config.toml
n_experts = 32
moe_layers = [1, 2, 3, 4, 5, 6, 7, 8, 9, 10, 11, 12, 13]
routed_scale = 1.41
balance_loss = 0.00309
norm = "rmsnorm"
train_tokens = 282500000
Below are experts of layer 10 (counted from 0) of a mixture-of-experts language model. Rows are named router (the router's row for the expert), up (a neuron's input weights, with its number) and show model dimensions 128-159. Each number is 128 + 24 x the weight over its row's rms, rounded and kept within 0 to 255.
Before each expert's rows: "mostly gets" lists some tokens that are sent to it at least half of the time. This comes from a sample of Wikipedia text that the model never trained on.

# expert 9
mostly gets: " |\n\n", " pro", "°N", " re", " trans", " def"
router [158 129 146 104 144 114 128 104 182  72 101 126 169 130 101 162 136  95 114 118 120  90 127 106 112 113 130 116 117 156 161 115]
up0 [172 129 121 139 114 112  85 107 129 137 121 129 113 132  86 104 143 114 150 106 128 128 138 116 111 124 103 162 113  98 135 140]
up1 [ 82 175 135 143 106 130 111 109 117 108 156 105 114 120 154 130 128 124 109 138  96  91 148 153 144 103 144 134 164 158 138 135]
up2 [ 65 138 163 139 144 151 150 138 114 128  95 127 134 130 129 122 154 137 140 134  88 101 162 139 119 138 158 109  90 110 156 180]
up3 [157 125 166 187 123 193 127  92 105  83 121 140 111 128 136 126 147  92 139 116 101 165  89 141 130 157 160 100 145 117 105 145]
up4 [144  77 122 125 169  86 165 121 110 121 113 126  91 113 122 120 130 105 133 128 133 107 133  77 130 106 121 104 141 114 162 117]
up5 [108 155 132 166  96 174 131  79 124 117 154 121 128 125 133 120  93  87 114 120 165 159  98 113  78 133 127 139  95 124  98 151]
up6 [104 113 139 131  97 114 165 112 169 183  92 129 136 121 159 124 126 112 133 106 106 156 129  96 150 103 122 129 173 113 119 124]
up7 [143  96 122 166  80  91 121 151 135 193 159 146 147 146 161 142 128 118 131 162 137 136 162 151 112 161 143 149  85 120 133 152]
up8 [ 99  89 131 149 122 167 109  67 151 102 116 112 130 109 129  75 135 149 104 104 132 143 151 137 122 130 123  90 176 181 108 153]
up9 [127 117 147  96 126 155 115 134 132 139 124 130 130  99 111 113 137  84 106 129 148 130 139 124 157  91 155  97 141  95 133 113]
up10 [121 169 102 128 100 130 128 119 130 100 209  80 158 128 137 129 154 153 107 137 118  91 178 111 139 149  95 148 155 150 145 101]
up11 [156 125 133 134  93  74 135 116 104 135 105 164 112 150 115 126 132 139 124 110 110  76  94 151 112 102 137 132 146 138 109 127]
up12 [123 106 153 150 102  97 126 112 149 134 120 104 183 132 147 135 160 101 131 141 106 143 174 115 135 109 155 111  91 104 128 125]
up13 [111  92 160 110 106 190 158 134 116  87 129 123 114 185 141 114 163 114 134 110  75 126 149 118 127  60 160 127 111 150 135 111]
up14 [137 103 100 161 109  93  88 169 118  93 104 105 149 129 176 136 145 157 138 130 163 134 141 124 113 152 130 131  80 152 131 151]
up15 [163  98 117 157  88 150 144 137  98 166 165 150 123 144 135 152 135 115 144 133 131 103 136 170 137 148 111 140 103 136 131 128]
up16 [ 62  79 170 127 159 152 125  99  70 103 167 123 146 120 109 129 164 118 132  98 149 112 172 156 135 158  91  96 143 163 116 137]
up17 [ 92 142 133 107 112 161 126 119 105 114  78 174 154  95 127 109 173 150 133  94 163 128 125 108 118 186 158 114 115  79 116 143]
up18 [147 117 107 132 115 144 118  96 139 128 126 117 104 135 124 154 136  98 175 200 125  97 128  85 127  78  82 114 172 118 115 110]
up19 [132  99 122  92 137 117 116 148 129 158 124 158  69 109 136 124 139 115 158 212 171  97 165 117 111 161 126 103  97  65 128 105]
up20 [152 154 120 131  99 149  91 110 117 112 147 118 140 144  64 126 158 143 123 115 153 114 151 163 125 103 115 131 128 115 145 135]
up21 [ 94  95 121 119 135 121 135 145  90 131 130 131 134  86 149 118 135 124 113 144 188 149 115 117  88  66 129 103 144 158 149 128]
up22 [135 127 123 127 148  96 106 111 143  91 157 149 147 113 118 107 104 108 107 102 184 138 154 141 178 132 157 137 160 139  98 143]
up23 [129  99 159 135 142 107 128 132 127 115 115 123 165 118 145 138 158 123 109 136  92 104 159 164 135 131 124 146 129 142 143  90]
up24 [ 95 109 129 117  99  99 130 150 122 129 118 108 159 120 129  78 138 162 143 108 105  78 132  98 138 125 105 155 146 134 104 143]
up25 [113 141 125  81 140  79 124 158 102 174 113 134 131 137 122 125 132  83 149 130 120 100 110 100 149 152 131 158 113 144 139 143]
up26 [ 99 132  98 139 123 159 140  82 152  98 150 128 112 111 118 121 142 111 108 136 149 129 141 129 118 147 171 129 188 149 112 132]
up27 [121 106  97 148  71 131 116 131 121 134 147 116  84 135 107 144 138 155 168 124 114  93 188 105 106 136 101 128 151 155 118 115]
up28 [158 154  72 117 115 100 154 131 121 114 110 154 159 132 112 139  99 149 125 100 136  74 183 133 120 110 129 163 190  93 140 120]
up29 [104 104  97 116 139 135 150 169  95 143 112 144 133 126 119 142 163 128 135 153 168  89 163 138 122 125 105 137 158 183 140  94]
up30 [101  37 141 131 108 158 122 120 136 111 141 124 144 131 112 134 156 139 123 150 152 123 118 105 135 142 137 135  83 131 169 102]
up31 [120 132 160 145  55 121 132 134 145 118  87 116 136 109 149 143 152 112 127 123 117 127 141 144 131 108 132  96 112  95 150 187]
up32 [149 144 101 136 122 157  78 165 155 140  79 144 116 125 126 116 143 142 154 143 132 137 155 125 168 121 123 120 145 157 111 137]
up33 [140  89 117  96 125 112 132 152 164 120 108 123 111 104 119 124 164 112 150 149 118 129 173 161 104 148 154 142 150 125  77 118]
up34 [139 123 174 150 133  93 135 148 130 150 124 132 146 169 151 105 157 174 157 135 138 150 165 105  94 119  89 130  85 156 153 167]
up35 [105 121 104 116 134  88  94 148 149 144 101 129 134  99  90 105 175 115 160 105 136 157 146 123 190 117 145 134 129 117 133 174]
up36 [143 137 111 140 130 150 111 112  77 126  82 133 158 121 100  88 117 102 181 139 126 110 122 114 119 107  95 129 108 108 160 130]
up37 [ 95 124 175 117  84 152 162 153  91 117 125 120 132 141 146 119 115 125 108 144 126 134 134  81  78  94 165 136 144 139 147 138]
up38 [132 130 162 131 130 155 102  77 122 125 140 107 132 129  92 121 142 109 142 134 144  89 142 108 165 154 146 143 171 138 140 147]
up39 [105 105 149  86 143 128 126 122 105 137 150 136 106  94 110  79 148 142 136 132 116 109 133 106 150 116  94 127 163 118 185 117]
up40 [111 101 117 173 139 115 104 100 126 100 144 118 159 132 124 121 132 177 134 143 142 100 127 140 134 127  76 112 146  74 168 154]
up41 [ 61  91 140 176 168 135 134 123 136 106 104 122 144 114 130 129 155 121 120 185 165 135 164 131 149  97 103 139 117 160 126 145]
up42 [161 123 137 131 148 149 125 119 115 117 133 137 165 151 123 142 137 111 122 140 152 108 151 140 157  82 106 157  96 149 162 123]
up43 [102 119 153 110 173 155 123 132 127 111 105 148 121 125 124 166 124 150 128 118 128 114 143 103 116 117 153 138 138 104 129 130]
up44 [126 131 144 156 107  90 127 102 126  95 149  97 137 129 146 139 124 143 133 157 118 130 163 122 125 122 136 114 130 134 106 133]
up45 [132 134  93 131 115 119 150 130 110 123 122 130 154 105 131 133 139 144 146 183 145  95 122 142 127 144 113 127 112 144 111 181]
up46 [148 132  92 114 132 111 160 108 125 122 149 127 133  96 115 116 117 141 132 154 116  78 148 120 145 114 146 142 166 105 129 129]
up47 [113 136 147 136 133 176 118 100  82 124 116 107 105 134 135 123 131 123 105 104 116 107 143  98 117 101 131 160  95 144 115 115]
up48 [102 149 135 124 123 127 126 119 110 108 168 110 128 121  98 147 134 156  91 112 173  84 178 156 105 132 111 163 104 136 141 137]
up49 [121 140  98 182 148 138 137 110 139 117 111 144 144 135 135 107 117 105 112 128  83 109 155 143 163 111  91 126 128 116 138 118]
up50 [127 119 109 152  94 133 135 148 134 119 140 134 115  82 128  85 161 123 124 145 111 100 127 159 147  74 110 157 170 139 156 151]
up51 [126  93 129  80 105 106 139 151 103 124 157 111 140 119 129 124 145  90 124 115 113 136 128 136 177  84 132 119 127 127 145 126]
up52 [125  94 166 138 130 147 143 103 112 145 166 132 157 125 117 118 134  96 113 140 118  91 152 139 189 147 127  76 140 162 132 106]
up53 [ 91  81 136 124  61 133  97  75 151 121 140 172 157  86 122 152 164  95 122  77 142 131  95 160 113 169  92 121 127 139 149  92]
up54 [136  99 136 165 104 137 179 117 116 108 123 115 103 135 127 132 136 111 179 103  85 150 142  87 108 138 116 146 116 153 138 149]
up55 [124 141 153  87 122 109 127 121 132 133 152 151 137 127 118 133 153 112 134 104 110 146 166 100 155 137 132 170 132 132 150 103]
up56 [105 105 153 117 127 118 128 118 131 147 119 100 141 158 157 128 139 129 119 169 173 118 134 123 103 114 120  95 135  80 120 124]
up57 [150 133 128 106  92 152 101  94 116 127 154 116 143 123 168 112 124  99 135 126 123 141 136  96 115 109 123 106 155 154 120 118]
up58 [126 130 103 116 101 149 143 103 155 126 139 110 134 116 132 154 116 144 133 153 153 140 142 111 168 136 176 138 138 142 125 145]
up59 [157 155 102 136 139 123  95 160 138 116 140 131 142 124 137 112 142  81 201 120 139 128 127 136 134 182 124 133 139 130 146 201]
up60 [138 112  99 131 130 145 144  92 120 111 173 108 149 132 132  66 175 129 103 170 159 124 135 120 126 135 126 150 149 160 138 167]
up61 [136 115 126 139  70 138 124 169 126 118 165 128  94 134 146 102 133 117 107 138 125 129 150 110 187 139 140 109 141 173 134 156]
up62 [109 141 129 117 129 153  92 103 129 118 129 123 140 129  86 116 152 110 107 117 130  96 147 141 132 100 109 145 104  55 163 140]
up63 [142 133  77 129  97  81 158 163 131 161 108  99 105 116  85 153 138 171 133  96 121 147 180 116 147 125  91 129 107 156 147 146]
up64 [131 139 110 176 118 119 152 104 113 128 155 121 171 140 118 137 128 149 129 122 105 138 132 112 116 143 155 155 150 159 166 118]
up65 [130 129  92 165  90 141 148  86 111 116 139 117 152 110 111 124 125 187 150  98 162 109 136 112 120 101 118  97 108 146 119 120]
up66 [129 109 121 118  95 142 138 108 143 105 125 170 135  75  94 116 129 107 102 178 142 118 142 151 138 129 130 133 113 151 117 168]
up67 [132 123 159 124 139 111 156 146 132 101 130 130 139 123 154  67 170 124 151 136  98 109 159 109 142 113 156 119 112 159 162 117]
up68 [120 125 131 153 101 121 118 140 110 116  95 158 151  70  84 141 172 118 135 127 155 153 154 170 124 127  94 123 162 136 139 105]
up69 [128 175  78 109  90 158 111 174 132 112 119 112 142 108 106 113 149 110 142 151 115 143 141 170 135 123 127 155 129 154 111 157]
up70 [137 139 128 172 127 126  81 120 131 154 137 151 165  94 156 143 119 159 125 126 158 105  91 125 129 131 167 103 103 147 107 138]
up71 [121 113 161 100 146 137 172 113 185 106 103 141 108 163 136 124 161 112 118 131  79  95 126 132 170 146 100 110 149 139 128 156]
up72 [116 149 137 135 128 126 134 157 136 105 140 106 113 126 150  95 128  62 147 163  93 123 153 143 116 106  99 138 145  69  87 174]
up73 [ 94 145 122 113 127 146 155  81 142 105 117 142 106 152  92 132 130 119 114 149 163 158 118 144 111 173 112 100 131 123 142 170]
up74 [100  80 109 168 109 122 151 117 148 156  94 100 143 120 115 135 160 127 150 148 126 122 127 160 170 135 166 129 132 129 101 135]
up75 [124 129  93 115 106 142 134 102  93 127 143 132 156 108 144 107 132 132  80 142 130 108  99 149 151 132 104  87 144 127 114 148]
up76 [ 71 148 125  82 149 168  82 167 109 164 104 134 128 120  78 150 132 111 113 122  99 148 136 118 108  90 126 140 117 119 103 131]
up77 [136 152 152 127 120 127 112 160 123 122 104  66 138 108 138 136 126 125 112 125 119 130 119 164 141 117  97 150 129 127 117 120]
up78 [137 106 127 136 117 128  72 120 147 148  82 145  94 142 102 115 150 113 127 124 148 103 176 128 143 123 129 105 109 129 114 125]
up79 [111 141 136 162 125 110 150 102  95  94 119  83 177 151 143 118 156 156 135 120 180 140 118 152 116 114 155 103 112 135 114 102]
up80 [116 126 129 141 119 127 164 141  86 101 104  77 164 126 131 127 158 140 158 142 141 113 127  97  90 125 156 130 141 131 112 121]
up81 [131 125 116 171  98 145 116 140 108 144 138 123 108 120 160 127 159 116 118 131 175 120 151 145 143 148 103 144 100 162 121 147]
up82 [160 140 147 163  98  94 103 123  89 152 144 140 109 116  82 134 150  88 116 175 131 124 118 121 147 141 130 100 135 104 165 159]
up83 [124 142 141 124 122 130 157  99  89 118 137 118 111  85 144 130 139 160 136 199 177 146 140  94 113 127 145  91 151 146 102 122]
up84 [132 123 143 166 127 193 127 100 140 168 140 111 103 124  89 134 163 114 173 142 150 108 171 139 127  91  92 137 121 143 125 156]
up85 [118 136 148 116 116 175 152 100 110 134 132 144  83 113 114  87 156 118 136 129 103 120 187 173 101 136  97 109 133 118 147 120]
up86 [143 114 119 171 128 131 123 106 107 133 144 112 161 139 149 116 121 137  87 147 109 119 114 125 117 118  99 108 161 167 136 126]
up87 [120 107 132  95 135 107  99 134 142 149 184 184 133 143 138  93 140 108 105 120 155 111 123 140 128 110 140 169  95 103 168 136]
up88 [111 120 113 151  90 145 160 101 138 159 118 110 123  99 109 142 158 161 125 154 119 117 133 122 120 102 106 149 111  70 159 103]
up89 [ 75 135 143 112  87 138 100 111 119 148 112 101 144  97 143 111 149 157 117 128 116  90 174 150 183  96 110 132 132 151 136 169]
up90 [117 118  94 142 148  99 149 158 122 104 104 113 158 148 156 138 105 116 124 161 123 111 169 137 147 141 130 104 144 104 134 117]
up91 [169 142 134 152 132  90 133 131 144 141 109 147 124  93 155 139 154 118 101 167 112 185 123 156 117 108 154  94 125 155 109 115]
up92 [125 120 130 139 141 119 144 148 118 148 149 126 149 150 111 118 153 116 134 159 141 150 177 128 147 146  92  99 122 188 119 141]
up93 [111 141 110 142 102 123 118  82 133 109 167 122 158 130 114 122 154 143 118 163 137  72 157 124 133 119 145 144 114 136 128 125]
up94 [158 133 105 110  68  93 134 129 112 107 114 133 140 117 109 139 146 112 141 148 139 128 113 162 104 141 151 117 141 132 164 130]
up95 [155 142 120 121 126 168  87  84 155 145 129 157 142  92 120 124 154  92 149 145 108 149 191  79 149 116 123 126 129 140 133 123]
up96 [ 92 144 124  94 127  97 131 108 170 133 113 117 126 153 126 100 157 112 127 122 122  92 111 110 128  75 115 128 135  77 151 131]
up97 [120  99 104 138 155 150 129 118 141 158 136  91 116 167  89  90 124 145  95 134 138 118 160 132 155 140 126 127 146 116 110 134]
up98 [144 137  97 164 128  86 120  88 136 145 139 141 134  92 114  76 152 123 132 116 108 105 132 127 161 107 141 141 123 119 143 139]
up99 [ 76  92 128 153  98 112 131 159  99 119 101 147 168 138 133 106 139 108 168 183 115  90 114 141 136 129  79 135 108 136 165 158]
up100 [127  86 170 145 123 108  85  97 137 127 128 117 149 135 138  92 129 125 162 139 170 101 146  79 150 125 148  92 167 120 117 134]
up101 [ 90 141 160 156 129  90 116 111 134 131 144 141 149 140  82 122 127 158 147 101 144 119 171 104 103 120 124 116 145 116 139 140]
up102 [ 79 121  91  83 138 140 112 145 110 147 109 119 136 112 117 120 111 169 135 137 165  80 144 114  92 157 110 147 149 108 133 120]
up103 [101  88 156 117  73 142 126  70 153 100 151 119 156 128 105  94 185 111 123 127 114 100 164 119 133 126 112 129 113 167 147 132]
up104 [119 112 109 140 127 155  73  91 122 179  86 113 164 147 126 103 127 141 117 114 154 131 109 119 132 167 113 110 112 111 136 149]
up105 [109 136 109 113 132 126 145 135 144 159 159 124 169 121 112 126 139 114 159 136 136 121 126 142 147 154 141 126 106 132 153 144]
up106 [122 103 109 131 112 153 140 142 129 118 111 148 159 127 130 142 159 117 178 147 124 102 155 122 119 109 126 152 169 129 105 199]
up107 [139 104 106  87 151 136  72 120 131 128 112 158 127 111 119 135 112 110 153 164 145 153 124 102 105  70 136  80 126 152  69 110]
up108 [147 118 136 160  84 131 116 114 141 134 108  76 133 110 117 131 152 154 107 112 140 104 184 146 159 177 132 113  74 157 105 135]
up109 [ 89 105 143 125 125 145 142 132 127  95 135 147 150 128 132 148 161 135 115 147 112 102 152  95 109 111 112 119 104 167 141 152]
up110 [113 106 118 134 116 134 145 120 117 114 119 106  76 116 103 114 192  98 131 169 105 112 140 163 110 132 131 118 153 123 142 125]
up111 [154 131 129 124 116 137 132 118 116  94 103 123 153 112 151 147 132 103 145 122 144 122 142 126 103 100  96 131 192 124 125 142]
up112 [155 144  99 122 144 126 103 162 135  87 132 181 129 107  90  91 146 120 116  62 150 146 184  93 101  94 115 146 108 125  84 120]
up113 [ 88 105  79 175 131 142 107 111  98 122 151 165  92 101 147 157 150 136 103 146 151 112 132 110 119 154 153 140 118 133 152  66]
up114 [114  86 156 129 106 135 150 109 138 152 137 138 146 127  77 113 190 108 107 108  96 101 156 140 143 130 101  79 120 141 163 128]
up115 [124 126 104 135 116 123 109 125 139 101 117  91 120 134 103 130 133 140 143 137 175 129 152 139 174 129 143 120 133 143  91 148]
up116 [136 131 143 135 122 109 160 117 120 129 119 159 139 138 139 126 170 119 150 124 108  96 188 143 136 100 137 106  96 120 132 117]
up117 [129 100 119 177 133 106 158  99 144  89 147 144 128  64 113  92 125 112 142 153 112  68 108  91  85 128 161 138 176 126 136 162]
up118 [160 111 101 118 136  86 140 115 147 128 152 136 123 153  73 155 189  95 117 157 133 100 169 111 114 121 123 133  98 112 104 113]
up119 [104 135  92 103  80 159 119 140 113  93 132 139 127 158  99 132 159 148 126 123  92 111 150 114 121 127  47 124 149 140 142 108]
up120 [119  90 166 112 121 115 110 101 155 157 124 124  65  91 124 125 111 128 115 138 141 113 124 124 119 109 161  61 160 130 134 129]
up121 [124 129 118 137 153 109 173 147 137  98 134 141 122  80 113 130 112 154 137 139 136 108 152 122  97 171 137 129 164 103 120 143]
up122 [143 164 139 104 116 102  84 127 138 146 104 148 119  89  75 102 140 108 166 121 143  93 128 129 122  83 167 121 120 118 146 166]
up123 [143  81 158  86 142 146 130 107 136 126 111 138 127 114 165 112 142 138 164 121 125 133 151  91 129 121 107  89 151 122 143 120]
up124 [127  86 120 128 129 131 101 136 138 115 161 200 135 133 151 135 153 119 107 124 139 117 131 132 147 120 124 146 155 152 133 147]
up125 [115 133  81 101 109  83 151 125 142 139 138 140 159 135 101 118 123 141 176 136 102  98 128 143 138 121 118 145 160 105 131 191]
up126 [117 100  93 112 153 143 154 115 118 144 126 122 149 149 139 129 132 119 125 108 130 139 150 114 102 140  90  93 131  97 143 109]
up127 [105 103 126 148 113 143 107  77 134 133 150 105 137 147 128 112 123 150  97 135  99 123 182 141 103 133 127 124 137 152 155 124]